config.yaml
n_experts: 64
d_expert: 32
routed_scale: 1.0
balance_bias: false
router_z_loss: 0.0001
n_groups: 4
vocab_size: 10326
norm_eps: 1e-05
beta2: 0.95
steps: 6115
Below are experts of layer 4 (counted from 0) of a mixture-of-experts language model. Rows are named router (the router's row for the expert), gate (a neuron's input weights, with its number), up (a neuron's input weights, with its number), down (a neuron's output weights, with its number) and show model dimensions 0-127. Each number is 500 + 25 x the weight over its row's rms, rounded and kept within 0 to 999. Numbers have three digits each.
After each expert's rows: a language model's description of what the expert responds to; "comes after" lists some tokens at least twice as common just before its tokens as in all text. This comes from a sample of Wikipedia text that the model never trained on. Tokens count by the router's weight.

# expert 28
router:474524508487514503528515534502536475505527440471495518526501527473558503451483508517474475501491467506515489535509489522526460532474493502503466490512519507468514465482521545482476519466468504533537536523513494460491506511503481481490516491489528521526536548515515522526513493516484502563509486552482506520559460483496497483494523509492556534505473528474496476497502471459527516482515
gate2:529505528511553478497530508503505529500497454535519493478496560480484530520488495509501496495480470460508485477535473543506510466473484506483553492454523480517492476557507499461530504462479471479512530462509485522493519497524491529493544497424501492502547506443478472522479475539487501539485489536508525481487467508497529521504494467513483529495480514525497521492484499477518457507490
up2:511487537497526535478512524503534502489499517513459521497557491529493444500499493481495523486476474498503494489461518509490521513532481474462505512525500505457531499535488495491457483520536490528511486487462511476458490487486502494470480523509485535431479476487478489535552503515525430464474518494486521520512559497473473475500511508497484522546505483478525550499518519520504531507553
down2:502495473528491515518508500471505528477468495491448474507498475477511504550503492508540484451515490548522490500502517484487515551540516521469545469486440509497462466515477509478495464476500475508513481491516497479509455512436514492487474520505469494521471493498550466487520511516538463511506510493532503534517520492462512515524511483545496512499567464513536531483474504503489553503496
It responds to: Copulas and comparatives. Forms of be (was, is, been, being), comparative more after much or significantly, and ordinals like first and second in running prose.
comes after: " the", " a", " was", " is", " and", " it"

# expert 12
router:494498488479515478488490502479493483486534459455462512508486473524504515463497514525489462513523473568530472535455494503512438511446554500507511484483517520472486456484481513518520491493494535521475533505552491514486481523479437500514520485491486507519501523500534566497496516455526461479540531491491479486522499480509517489491500542517521520514503485472462506496479485496526495552495
gate1:519491445512495495507491469423517494464503441476508474499504508552508499532528504490456493486487519525458476516511496509475452534505506479540509506533483513537520430501539505487481504469550504516515502484503521477511503502506506532483472531508511509477431483479463490502506519553511519474517516543478502447485511495486483532461483502513496471476478516513518500496472478522482496513517
up1:478455517483513557513474462464500463498494509493505481520507499498480521509541495498496477501498477518522473479495495490470497501448470542492486499520476493483488504533528502471508507528492491489551487507503498524534509549546456492490478484535533467551498495479494484444506447499498533477498470488489481522502510518480465548503522547498494500543561491497490567485539461526500499492485
down1:472517508482466519494499554457466520492555552506466485501545509487503522507498490487487477506505479545488517514482490499483523437526458487502479518506475464530491544536511459504485497502487512568532499444520563512477482503506468490520492491539485502512483524522501474481512500529523488478531542487506484488470550469482451482483490489490483476481483543505489510504515480511515493524512
It responds to: Infobox field labels. Field labels in infobox-style lists and section headers before a colon, such as Nationality, Party, Coordinates, Website, also of.
comes after: "-", "\n\n", " =\n\n", " is", "==", ":"

# expert 13
router:506492520505507460505462474477501467529566465499475492498494476471581512511539519507480456495522461528491534550468511536513519514505518497488535520514507520470484498500497488516492483482497486478503510505520475519443503486470503496485495477482510485521514507459505560509498521493489462487458498521512515450523491451513532476488526530509528522514494491462515499556530483480529478518547
gate1:488436462511572502510549517492529483505467508460490515536488554544515509516530493486504454506507509517499489537468484509491508535517436507507462492515523558495519499479493477508500459538518549514477478494532520485489509481502459513508509525513503527496514536507524522517539488516477478488482485500515519507489498493440489460509505475516498492466503546496500477480498494454487538478518
up1:476512501465496498536531504497470484478511527526516503468531477425504501488477524491502505500466487482502490472492471488517525484508516538522496497447502466553473448565485525478491519525485479512500495495527497565496566536538502493492505518504502444491450534489500479512473490509501501493551484484523524499486532510528481471495449522487486519500481513512507503516527522499527461516530
down1:531471536472496490511490488479482454484497461498437525502511477509479490542480439491500508541505475484497493481500487512496471529486473497513518507501459478495528508511508506461527551522496482521523484510536453543503519486470551509490520509497481501489507470492462474471531525453509463526478502515493473484570509489512517478485485533506529505539499511486463524566514496508549501507529
It responds to: Lowercase word starts. Short word-initial pieces after articles or prepositions, such as inter-faces, cont-ribution, c, d, b, re, that the following pieces complete.
comes after: " the", " of", " and", " a", " to", ":"

# expert 0
router:488500447464517441503474558468501438520558495471481513509461508521488508479510502553502505515514482487521485558512488494491457495486555489508471513482525511502492489451519518506488518469489525507538510509514502455511481508503454494463480503499507553537497497467496539525524510515497497529481480524488483515503489443481512481490537509503543514494484529477492484516519497466551490494495
gate2:500511503478519451503491501493516490540505509524479503466506469495527467445491478499482524477500495483496500512462558483535472465469473516468491513480513484478515477492516545536474445491494467501512512526466507511491494473548486521542492465457523552499507479508476495495521528538469539511546495489493524498546534532505496487433518518493492467464479526499497521495510442482507480512513
up2:507531535503473539502494495574502520474486502514533473499510512497484525500512510494507509490487505503479493477493423497526550534505516508502512473513443523531504493544490442454499514492532495492465510558494503510484521513505539501463537544514505452532494484484507503492495488476508498529483505467514504494473438526555529497522479508470495525532508483529480479522499526490478538469505
down2:510528507502535467534506487510466445520510516501521523482530469474440491480512514490509513459453527520516479498507526489505504464493488459502472441522486543542500525508529484478509542483498537502473529468498518496488530504485534503529504520494508483523476488514485502514543470502495484471477479523484499562496487485504509555486537487508495500551479506496486518519455505414517495492505
It responds to: Leading number digits. First digits of counts and scores in prose and tables, especially populations, totals and years, such as population was 3…, 1…53.
comes after: " ", "1", " (", "2", ":", " $"

# expert 52
router:489512513499548468505481495498530489504583460494491542469536502476504532496540520512500456505501471546499495521479525529497480482508515473460490503490500508452507499522504500511496488488456510524514481493490456516464518515495466469503495453516490485529508539512498497484479499496512489455488483503468500492516509443509502489527530532548502503506461525455471501513506452464552469497560
gate1:499516481496484494490496524478510520512489484537522534516482479493487494505491470493453513495476535502513475486469531518522484472482510554471485508465501452485513501488524498526495501514482480505529481473463558500551462453499512464511533501509520516489519496546547508540550479482497463494475529489497473495490456512486509469522493526492450493540563468444530520496488462537499524504510
up1:485496505493502474545496466510486509533494538480478465487508532473527548499476557523523495521507467526482507508525540498498531526480498489508481480504482504535500518507499476489520510514522552481463551515550484506478489508495513528467479495472483512475478515481456504527452529479514507480526491508539515530479525482476487495447499477472552519445477485529489508503470533471437543492500
down1:486490471484481493507481459496470472512578507501467506460501515506500512503520509498554526504479532516552534479511521501514495508496554506478498484489494536515499497500519504544504485499473462526527490549463490561496466541465495495456479535481454497491466522504501511495517529506518499513535493567496501485531472456534474504490490432474524467491493517483499497489500512486490486481478
It responds to: Table headers, pronoun subjects. Header cells in tables, such as Source, Date, Votes, Candidate, Title, plus sentence-initial pronouns He and she.
comes after: " |", "|", ";", " ·", " Candidate", " Total"

# expert 55
router:474484454453538488471532550463500484476563503488448558498456513493523483511502525530497462488467480509512527512483489505500453494484511488478472503496501509468508490498519534509504510468494458548520516543487451481479473513478491463466507519494462487550501531509482542492498483527506497517500515510491515483527487435461530501485514545511506508504487487517497475495465508502471494466488
gate1:541487494524557522476530573502521521507490528484516468481494477513518488500460510507525477501494507505487498503522533520504474495444496515503484501510526499475503505432512475479489512488498453492451521500474487477501485510512505500510509541505457494533504523529560495489527502520505494464462487483496482527552461523481505524461500544463489474530518470506555486503520500520500455554505
up1:501511492532499538492488479513504449517491546498509520470461512530488499480505486529528514436461507505493518493534533454543493467460503500487471519503549484530464485525513475497503494487523482495483527527449426530545521521504477503533512481549498507495503454486499495480515500510481494511508493515518476460483526491506543532502482508511497510525510487518506472458471548481520529535541
down1:495488481492529528467541539496540500500507551489482531475492527483518498490502484508496507483456496518469489496527473538489498537445505542522511544546505478496503518516474543520507504474580496493428501526500529466506533488512516482461482513505517504508491535489497490501474528480445466507476492483511522465471463486512506515477524493477502515540488485538540501472498523461503470490475
It responds to: Mid-word pieces and digits. Inner word fragments and digits inside numbers, years and table values, such as fort-iet-h, polic-em-en, "1" in 1676, 55.90.
comes after: " ", ".", "–", "-", "ag", "os"

# expert 2
router:472534501509516491511475483474500485509614478508463487472488484480530533483505506535519458487456473500470543522483474539555502528499502518485487484484512511495492456517457524483494499494474503488499488518485510509459493506459488512474482480482511474519498509488491545494474521498468483490456460504513526484523497439523533496494527513508557501484469514492482498531536514480518488496532
gate0:515479481529481490497452511497501448491509465547442495492569510517495498477495473494463508513504517513505471496496506500478497475513503520548511548508485451461502511471506500507547508512518489487504526515532495421516452498473512507474485540520563484493493483513481506464482502444495537460547526526499531504460477496472484522500508506479512498466474519509495495469490512483496470489489
up0:494524512476526492518501491506495476495474535535533520499457527466492502509511526509511511482485537458480527488475482495471547479482496509468505539544489480521470516543515499502504461496515508503473522446521490523553501514541529504509513497505506554501472524556503490529506494489448480512512524496521516456499524515541512505560469504522467505484521521474505498498440520471487448464530
down0:456512501500511462590484482520544503465475494454518481475476528496496536512465469520520525498504512496496508507496504515448531519491540488469478482548509484515481537489526505446490472509505511532511492481529491489530535496516488457490512524479469445514505493551489492497493452468482507542521515490502508561486484507515542507473496496522501481506478486496514519551496478500481540510486
It responds to: Table number digits. Digits inside numbers in statistics and census tables, plus capitalized word starts after numbers or in lists, like 17|6|,385, Cas|ino.
comes after: "1", "9", "8", "3", "7", "6"

# expert 43
router:498479493478523474520517509462511480493538460497482486503542489485533506488499511509496469469514517523558508517510489512521433550455511503506509483476485506503505512468467544488518454481484491514487505486505477487515500543469484453478553459504522525550500532499535534517490527466513474505495478531484505495508500457499537528461499539506541501459491485448469484543514492486528488492529
gate1:499500445519514486482467457495499507506507527504531521499481499529528492513489508485552481485505508501475513494517504506509516528500482486498531483530482525554484521511467512522478511484480507495518490487474521456490555524479481501483473492522506551488433463533501516521495454508484529494465530507504447480483546467491501460449481492505485532466482470520496494549500445553516471495540
up1:524526542537504524495508500513507537498454473528534481488521513519447484487525483502481508496518508495524490479474528491514475532459478502514530520489476518527508504507510461450518513492529540472481494492514510520519455479529462494488502511519521511493471452500556438478516539457521554557482561488496484498481498539514504500490482497486493495498488457508545482497448501505495517472483
down1:509468521490502483473548460501529504510490477481488498525476514515452517534478485480460458471496515451559491481539531480509524523488505459537542464494535533485499518505507522495527472548529510489500459507504456480535510466493536528529548491489521537506471487489491506520472484475484506497510490511536483470486507477472459519485472525493507532517477519464516474526495549499481526468490
It responds to: Locative preposition "in". The preposition "in" and other time or place prepositions like at, during, per, On, as in "oldest in the region".
comes after: " in", " |\n", ".", ".\n\n", " located", " born"

# expert 62
router:483518502482549464529470511479497443474547479457479537505492484469525532478510520542498444496516471537507503546484481535510488493520532497485502501472506474434497500486474490515519482494467501517485459490503480464451505495462463501504543494487437466527513519482511515522495501495496481482493454506470504506492522498493505474482507550493513513528467526444473506517508492458514510511489
gate2:490501534527514484505541484497494505480506464480491500500508497498502530512506500513482472475526498512496470475479497496458500491523535492492486485496483512462499496500514489479532494500467539482491513455539476523522542539509503530519540461503497503495460506488522494447543490498490495509495540478489473516446500496529443462468499522523511533522494506481502446465498509443546499596461
up2:454481473527516506507467467496527489482495503522487531524508505481515465493528478414524512503511487484499511501512548486519509517517477549509464502506479495493500496506464482487492494513498556508496505505508472482455501485528525483500508512506484526485524456454498503475448562478499514498494496511529520529486471454532448503503498511469494540542468533518484516523494555479498500450543
down2:478498478525512508476529507502483481500509518506462458460477491511494505526486483515492499460504527476530492467576474555477528490503451501528508516530454505479498531497517504514514482519496530472465486504516508496492510548476532549518496518462534507509504495509510509504507478491470489481534526439474490554509500514496536468440506513514459504521497438514470518498535473506503499548491
It responds to: Markup and separators. Section markers ==, table pipes, line breaks, colons and list dashes structuring wiki headings, tables and infobox lines.
comes after: ".\n\n", "\n", " |\n\n", "\n\n", ")", ":"

# expert 8
router:482510494483518462513450508476515467485534461494451503478505499492502478493543528510480446521493482559542500539456511517511461501457555519491501508473496490462515476513460494506530479498473528506472517486540492517489510516473460501498513457512484516532513504501546560526502498482541486514514518475483475502537512469535522468534497541531510512509496475516462502498516478494479501540488
gate6:464475490528503516535522496490521494485485522491507523465516474472457485511474517527500498505522473473514518446480472475501450500488536486505485523493558494527489458485500510484487479488479496514490477498545540538503451470540447499516500494506482556466520518473515527471544531518496479492485533492486470432525536505491473465533510523532497513533547469487479498500489490521519496511473
up6:465501445488486496550496475473463467521495508506550503536523462503490544520481497480487528540537475514474521515500516483518484524518548477534506497501496485548521541528539503445510508536517500507491457494461459512502526527485515496489529516528454506481496495457500535466478508525534501477468502504540474547494517502510515544484493481499508487496492481481471505464523463501459505524481
down6:512447460536491493492507497479522491504556500551534493491518495498509542474537504526488519515479489474504494499510472536537488464477486481518478514488547486488507503522528502507481481498500478558505506512439508507539510469488518478510525501497475498514527522452530497460494482507522477464506573525461450508448525506494483522494509556509507500434481483484514502519502468510492489478492
It responds to: Infobox field labels. Field names and prepositions in infobox or header lines before a colon, such as Coat of arms, County:, Born, See also.
comes after: "-", "\n\n", " •", "==", " Preceded", " Succeeded"

# expert 53
router:452478515484532492494526515500525493488542454477445516498474483470527505495489508493470488464506466541532543479489518539514488534509520524503482475468527469469515517485480498484522442484457456547498475518489456467509502502461483482479499479487471487516513514462544525475500514480509473493476493498491477492462473468483520484536521529517531512503505550491487486527479502491529502556465
gate0:478513513477486517504507516455533539481493485541504509493470514508479536499522456532480450500482522503486481496539486451492510519495518478511484491484496477525472534509507478515559510481531473526472494511515518476477474485496511449573524536495469480519489553476527447495479518545483516507492511507508506464474528516500508529525520491487492509511459497477468508585515514503509515486524
up0:498524534508495513455516511473533433514482497501513509524491487472474500529476511517528511549484485512526494491485468525477492532502475528491502498498466494469478517502536517503509477462525560483485501467480484519542501531468497513467441455505504478531476507455451521501471475451509492518525509507483499522528462528493488513496504512433506450497510489480525484454500512490457511502460
down0:474528542524529469492507500528497493484559492517539506484474512499508556490498513434501541538512508485499528514487499506496499491526451516479488488505500468492516497521534496496499506501450519507501510491483511489451470525535491541465552494509516525472491486567491511524513526481465506508494477533521489517514467453492504523569467490507457491499488448449516494477504528472506493495494
It responds to: Connectors and compass words. The words and, the, colons and pipes, plus direction and place-name starters like South, New, North, Saint, and == year headings.
comes after: "\n", "\n\n", " in", " of", ")", "8"

# expert 36
router:509510469482512463522501555496550478502545476497485476498496482465545526500501505533514491538484463539505477522443490507512488524477512535460488452520504503490497488456471552520457536475482506533488516483491476488478495516456485476460517457524504505515528525453524519526505487537496510487474488499484545504498463485456507479483511497509515513491472499459494528518507452477517476486540
gate2:524489490517504482493493515476512473464510474492475530531498488453496489457500485473453480531530453486488480467504506504494455502516517503534528492525459524483543498496495500519534513457469492481485455514520511481492502493527539520546507539491540521480475536492488502539487478494503514480499505542439454507524532499436501510447555510491494502495511518454511515474512473503543506518508
up2:477497512467501509496481504533466515493490548487518505515526493519476496504473501521549494450464543512507505520539491500488510508501522466461474481444503481495513514513503484493517497559539527505479513490492469485518505509456534504527491454450487482492499479513485529480478543499522456490489488496525527515480519472570502477545502487504481543564490498504469463539541542482491503523509
down2:499509477505537520503497502511484492486463512494501482538491476522468475551508523509504498494522460510495506503475451486484514497504495491512498544500491531483528469497498506469501462505462481513527527510528543563439485507464524498500516541420485514487483531507540528484511525480511522504532460514475463494516517457466463470530512463490550484478491507503487488546506552512475519501513
It responds to: Quotes and clause punctuation. Opening quotation marks after colons or said, commas, periods before paragraph breaks, and sentence-starting pronouns like He, there, It.
comes after: ",", ".", "\"", ").", ")", " that"

# expert 26
router:466504479494528511535506506458503513489557508476459554506473475519500453472480501509509510504477456503522516477488513505531470539516531514455513477509499497448478460522532520503508476472503473537518500524478498476482482528529469486510491484531470518546514504505513525529526538499479490504505503533481530500476420482468518476480533554490494497508516491478492545543523480522520501516518
gate0:482514508472483531503482501522476475453511513459497509501483467532509496520519514563495505489466524497470490488498529453496497505511525498517529535502535530477493469487511497432514463484469486512493492501460502479475467463527452466480503486516492534463520521554484508502507472517495464451505527491487550485503495517471519477467514533479535493511445505497513562508502504552509524495487
up0:466459500534529476507495504461491551520493486538485527479523515509504524509543519479521532496534479514487521494530496526493506524504470475491449462482465461490543527471524501531514526524508485490475512501540537550513520508481506552483506491485541480488476515492484478473492516507464538527517463443486440530455477487519493500494518507493475504530508470496481500475539526476491534472521
down0:501472529469495479498518481544498551486477462523481498499454527545453499526482558503468517500530523525518494510478506472498525521531488488512451450461501496498490525465507467515472471528470512496529516508488447490533524519473520493534500469518478487473517517461496529517519504500538506477505558512498478535510499481504502485532500521479494503461545466515490519497448521531482491532483
It responds to: Word-ending fragments. Word-final pieces completing adjectives and verbs, such as bor|row|ed, humor|ous, pressur|ized, plus above/below and digits in parentheses.
comes after: " ", "b", " G", "g", " B", " g"

# expert 10
router:454473442465467473513481525491562444506541516471462524491481497486528504485504503487487494512488507521482506508493486526469444491464568502503508517458510511475507490486524526504496507460502507521524502524490517461493483513483485525467476450515485534512500514496509540500542515528459514490458471509512535486529470483466500461496528504495531489489465505497463504501508475480540448515510
gate0:493513475500486538477495512461487490485508520486522414544482500514517500480512467486489503442512523505507488442524495486491486508528515479520526483509485462483509475479497464479458527518530495523494500488486536476497505510503459519547484540524480502547507501490503515511541506480541552499494435538481445537493513521485484481530512487481494520492510485500506508505569496466525482484480
up0:518506471533514499456469476531501556478481529479472507514523542486575481537502475532527505465518483483477476532480498520519498495486483470504493491492519432511535491514461526474480454491505529508506499496536460510512500504495436486449489512488504458486521479494519513481500458460473525475543518527469459485483503481521499483480520469472500480500503531477520498546509503513494519491512
down0:539471465493452506474465478503454482559527517514496530498478517522528480511538499471528474501473516460533465492525482489544506489455539536482509522550502488523505506513517480529505467480525489522497497526506435495492518467535470518521467475526488517478504511477514475509465550510511484491527475480514524471491457494466508501521468513493544478469517485482483523550505524489494486480511
It responds to: Single letters, digits mid-word. Single-letter or short pieces inside a word or number, mainly digits and consonants, as in bud-g-ets, brain-w-ash, 3D, Anirud-h.
comes after: " ", " d", " \"", " b", " g", "_{"

# expert 60
router:476481473492528462505479476474511463491575465511468515499479465451543541491565500523500478499500475501492536517479511503498482541485539502478499473495514485495476481508496503477496490476475475503508503535514504477458508524467515470485509448486478529534500536507515524475479526490520481510476498494478487502493467451523547484501531517467544498501489508454492520542514494475558468510528
gate0:520495519545512509474516538484523527476495506478498525465502549523483497519487515487522490528514523504478480461474460505493472523478490481507527480481516488496461497483518487535446528536514532509487460503464506522506485470463470439523501484495508460477461491513502528530502464450490528466491517515503519551534488445484446541467512511510502505506542494500508508470486508526476548522475
up0:510508519479496539497540500510484478481497483489521536530525519509469466528495491548489526523451508486496510512521488517507524453517527501525481501495444523490487472484483496469494509522482509463501468467518557505537511489529523518501501504479508465511502523498519474473484587545492483476530550536462514516465521528483481477523514511470434494516509481444517514506511515532508483493519
down0:490444512488531532509506483468484529502497519501497491461505470518534524526530498506510519521425482510519542476509519488482455513464563503496476500483463497484519493519467483500481566441525478491464528518508518501493534533546511459504500496508491470486471500497519480500518497522505473457503493504544514487527518495525516487482508497539523511497486503504484525505479441508484531504432
It responds to: Year digits. Later digits of four-digit years in dates and lifespans, such as 19-2-5, 190-9–1934, (199-5), plus initial capitals like B, H.
comes after: "9", "0", "1", "2", "8", "7"

# expert 32
router:481507525481538489499535527467491473518531484474494491476503496446498478503505542515499516513484493518535511520477495539505460517450483512479466457508496531495507496472514506463506524488504519536485509513505494471496505504529484465459496444527497535526514535482548528516525509477480520534468427514487538502512462471509518464520525504503537493487491532468445505481543482476501468526538
gate2:545511494506541538529485526512437489504486477472505512514503498502484455499518505488540508490505521512477507489495476487497513523508484523476479481497518524523509519481503471527510552519522484489483482485501512481474493542515481406514494497534493513456512487503522490509497498449492489518451497553513466554537533499493528526478494467490426501502485492494467500446532466499499479498532
up2:503507516486470508478488528450479503525493464499532503493514488532512498527512519496461507507509481482534475488487447525553468516536495517496496507506498513510505497502494529487503550474503494498496497486530511486502475532526434487533450496537438499504499476555505496532524466477513530470489513493494496512562486524457473492507519498538433483523496526509461504480553537483484465491484
down2:511540536483503470514485513459452508552434490493468487448568534489538468515499463511479545463515532447508512482520502502504504475485488538542482502515472533493512528546501487471493493475484509517435496476491523507474524519536509498477500492519538516514483490465485497527453541470490497495475522528498501486530504534511510521516509506487484475508506512497508485466513494520495517468503
It responds to: Function words, infinitives. Infinitive to, pronouns, modals and not in running prose clauses, such as would otherwise, has to consider, he played.
comes after: ",", " would", " that", " and", " can", " which"

# expert 49
router:478495492466547479544518558526506481489545486474460522518492493459486506463515524509531477508496478522518534500517502538493493512502507504440471486461516480478482504502486476513492468487461480511503483533525478439493507532444487492515511491526474479516512546482544520558507479511517499544516428502494502506476508463471515503475485535513534493500495521484517520542505515509530500482494
gate11:477482534461446472466523514535446490530504479506478521482541480488491557489515489491537520521488484532552443538508498509503518505514477524488472513531547518503463491524488483472480504493498506479486541519540515467489520519500454531496506512471513510513501450480516468494460490487456524500511531483443481483485515511469513504468498489470510504507479464493488488520483503561525508477517
up11:469505533473541524475530452520528537526474519531490438457503503497485480510484515502510490506458541502479536524497511528469491479513480446513475526478519529508470502485485487485498468503501485473465506487474507463491517506524507547517472514485471508482484512488473491506512454535511474470500502480567495551485542459544498535510463493486482465483509503515505491526493531498552531508484
down11:478482493503503500523502518536478521530391487531522504499517493546515474546505516520472459471509483497474498537483492464555534512472505444520479501518542486509501482475543547468452531517504518488529494497504512505504531501468509478487506488536488486527513510509526463503496484476507499457493489536488472512482473546500467497492514470500497504490491477478467517534491521516496517508453
It responds to: Place nouns and infobox dashes. Geographic and institutional nouns like States, South, city, region, century, plus dashes opening infobox lines like "- Coordinates".
comes after: " the", "\n", " United", " The", "The", " National"

# expert 46
router:498532493492518473493487503506513520538538466500511515492492462486510514471508509522506500477465472488492501519474487487507462490478472492499473471505531532502519508522511534490493530476453526483499533509527504463495434546483464511501528440501498504514516494519564515505525517494512495534451471541488505486502509431497523490497505499500563515516499483465479482541505424509534484477533
gate0:497505479513518513483549488520490514502510515435494494488504464500496488476497561533466526541476515513516502490471479530503496501489492491480527468510483503524530491514485482475517500488508519576466517469511531483502528486487512483490441495512492575482524555451536485518521488505463511491513466504501526492510473500525521460488525508511474494444491476498504532470482519459462458518481
up0:503522516540490476532466477519506518472489504546505512481509545522506537534507465511538467458556507505478513484517512485497535505549507479525518524482490479508505520520506501531539476490482462494466478542519494538513493502474475503491503533471493476498475487465455485506477532484527509499519527460497474496447535486495501476484446513473491491517544475525491468522481549543527522485546
down0:523489509466505477499431508510504495479546500509544526510505450467525503427550501511513493462500488499485527491512533430518489468502497513522507499487523522541496504515468500495461509498519492462539504500503502507493497511483515513516517495520505554469533468562499508490516505504473505511471504533520510507446491471516497518474520477469502486472508523574515523453498487522484483479475
It responds to: Census and measure prose. Function words and units in demographic and measurement text, such as had children, at an average density, up to, and % or km.
comes after: "0", "%", " had", "5", "6", " to"

# expert 54
router:492510498500520432493475482473502507470523486461480542495460488479531508451538489545502438490508473524487518502523483487491465523475489504494464512463521502493511507481453506492476497460464522495471530518507476471498480522481459499489508453485507512510522516490508529487466486497500486474481476501475520498531482472487513501475533557503518528500458509468492487543533454454564502479518
gate6:499526489511536493461522471518487497473514513464532459572502525521495489500504539530515506502450524515481494518484468495527534472475495478459511464503528544512463453506514513474500487526532489513491527499532489493495497474528484481500476509486467503487503477477489473466462472484516505471551489522473531493513459489509528512525486496504471478564491516518531567474473521492498505500445
up6:490485500498518519546472504487546501515513473534474495469488498509498553525507497449538525488542502504481515501468509517510486533543530551494519488501461468520534521513493489476544485510464458505521465495520506508491509498462512506508485535518475457507453485478476518519520530465488489505486510448536479510476562510487514517571478506491501512481527514472475450490513527488486521480531
down6:470478523471508491492479510521530541453504524501530487540476494466498491515520510467490501504504487523504521514447494523568518481526494553489491494536476493521490484487485522474536493476488478473524494546510496478481560444486499481513494473469522500480504490486445484517529480476482470454538551495477511520557507514520488528462544483512461489528485501462482510495496506500509513539486
It responds to: Determiners and possessives. Articles and possessive determiners before a noun phrase, such as the, a, his, its, their, this, often after of or as.
comes after: " of", " as", ".", " in", " for", " is"

# expert 44
router:450493440496525478529494535487511439476559491518456532507493465497504507474530491507539482491486463513542503511493510522496485503505550509497479489480540551491534514478479487506518466492440492528513499501527489494451476489483520510489501491537488500514500527515519547519500504470481493509461493526494508509478512430511502454506510515515525518501496531467487519512527534551510499478537
gate3:506521538509504492514507488448510515499485512512506474523488506503544482483506494459470498504511489484522491493536523458518475518479521497457560499498529523495504486488556522534476496536559501487479437466495476514494510517498479467501562492516496500514524495536458477490471506529500475492510529527490543465506519527504513529479500481456443535501540492535533456489503496509454501487524
up3:493479479558455496501462494495522488495485500551509493533503531544498501481492475502475531492479489463491503514532497443525484514528494490497509498493517533495508524555492478505487504485522451507460503518511521478499509483515489513519461505436504477460496437495491476491518445518525490499520472443489476474447529532492458508516485487499487513492423475491474492474498520495523521494483
down3:556502497495499508503515487489483512479495478518464554537504480498524458495496497533456474525500488506473534495461499495496508503506475491491503496523493500535463544476528441507543485529468502443513484470530498484505486481503534495509465547483526472525509468520514469538539482493482489496441566483494509533519463465466481512484502469511498501522500512534527481528542514526494500531475
It responds to: Table cells, name fragments. Spaces, digits and letter pieces inside table cells and sports scores, and pieces inside proper names, such as Del|c|ambre, Sl|ip|knot.
comes after: " |", " ", " R", " L", " T", " Sh"

# expert 17
router:473466476449543503509462538488510455472581516476490536483438463506511480496497515522533510493514480528480526498486484516486492497447538493457508515451526493477502485471483495507505469482502455543488482549478489475459486507504477499457504455489495508528505506490520520536503506490527473525486476536505524492518519451508508484516515522480529515494506527515475513536509500506541481510510
gate2:556488514466493484516526506516480487451500465508539508548512536471521496500524512534488519512494500497517466473470450501486493498497495528540486477533492486528505494487485507467560484485497502542512522460482506521529459512482507477478466485550466506498486502473518471480516492490484511536473527519464498531478450512458532488510544522542541523495488540505491525545504495452525496491529
up2:501483513476507540504509455513474520481446515528510509468512516516462494540483482528549520507536482442486517455511508474467484483563528456475523522518470471513504496497480521475465487531505491490505472457479515492480535468516516529504466528503529485425502504509493473481474496488466527517497524497510534486509536521519521521511505474496521521522523506553488492532495518505494451524486
down2:462502494521516492501460508515515504482549490493411534513513514515504493526502497447469511471518501484510523481509488488530503524526538582490515495473501521510556479528521528532475529521505475539505487530503516474508504466437532517549510481501475446475497484463503481483499506521500515511537498477497493491500480488491444515540517513492481484480475480510506505497481543508515515494470
It responds to: Name fragments and digits. Mid-word pieces of unusual proper names and single digits inside dates or numbers, such as Edg-b-aston, Hag-g, Knock-b-reda, December 1-1.
comes after: " ", " K", "k", "h", " H", "g"

# expert 34
router:491490472455538471501469501457515483471541467455501479504473478449547548518529495541512462525510482543469526544472478529490466521513498513486470450514508502459463453467499496492524456487465519505498529487490512477466491492467497481489497473490496511503488510479519514482492539518512489484494480538516493487508480470479520481499537519523518520477486523439500464540503467478494518500505
gate2:511514513462519543503529521496457493475479469507548475469472470483505478501516482517497498494525535499476520472524462497527440506510510512510456516500532475515469487472479514519497544504474564488487512517504517521503532473509523520517506489557488494480495471464571461459530527517531511468471523516473510533501497517463498509486557504471525499469517509481500526491468464533507499499489
up2:465490493467520517475512493511525531539477507496522487480450549496485506487455510494527500487532535499441495474527467539490468482525498459488475545501480473499445461505513522468495520509462517504523504525486501525489519488488509489468453509502487524481494477485501491487530501527488512498509498551487474489529483502502535520515559512476506415513473483491481465473496478489494517439502
down2:541480447506479530472513525497499492472390503477530465480463502494471511516509488512493517512508535489527501532511515496489495494536467556507462509579503494470528492459520498519497527531528496502517495442482511482499487478470471520520548502483478480510531512487523487488456523489532511492480487561514496472477505513484513482511519486507512499493470512476498506533485516509482494511520
It responds to: Sentence-ending periods. Sentence-final periods, often before a new sentence or line break, plus decimal points in coordinates and numbers, and table row ends.
comes after: " |\n", "0", "5", "3", "4", "6"

# expert 19
router:479487506483523480497514544478473497469530487476468501517467460459552512485526501501509448528468460511514546480471479517533480534474549535483494450471506476485517468490459502473536465493471471525491510516524469450503503507484477465493501487499459516505556502462507509512477523513478500488481513506490518499510478482457543498476505525514496542459480512455473498515501482514526520511470
gate1:508472504497468524498487500498503470478527539487480535487560518519477473524528496540518466487479483492477503551477487561536496534481567496471460495456493518538480471506486511528473459492527514529547479477540541504506461486523504524487484501552496515493507481492543521500486458498510517500534532501489533517497541510516519498508531483481480521458520527496505509505486473534502495467512
up1:493458495524512500450500486521507531515505506480467476505483505520472488499499520455507521512549452489477504457513488483478549465504480480491520521535456455465537508522509489488516468511492477475444520489483488525495529527478522522498495461488479484507432474527491512524552512481489503491490487475491483464528506498550477474489507481484509494545514445534467541486551494491503477501480
down1:511535529482484492480548486505548540478464527532537495497472547490531523510512477528491440504506506509491499510481514419520542498523485528519480470493524497523493498470542503472534459499476520479531513484485482481525493532462504501490473497522528485501473533485489479446481508458539537482479486503504563509525489527489514489532498474514510492474527500489476476480520483515481458511496
It responds to: List item and name starts. List dashes, "The", and title first names at the start of list entries, headings and table cells, like "- Perutz", "The Fountain", John, Sir.
comes after: "\n", ".\n\n", " of", " by", "==\n", "-"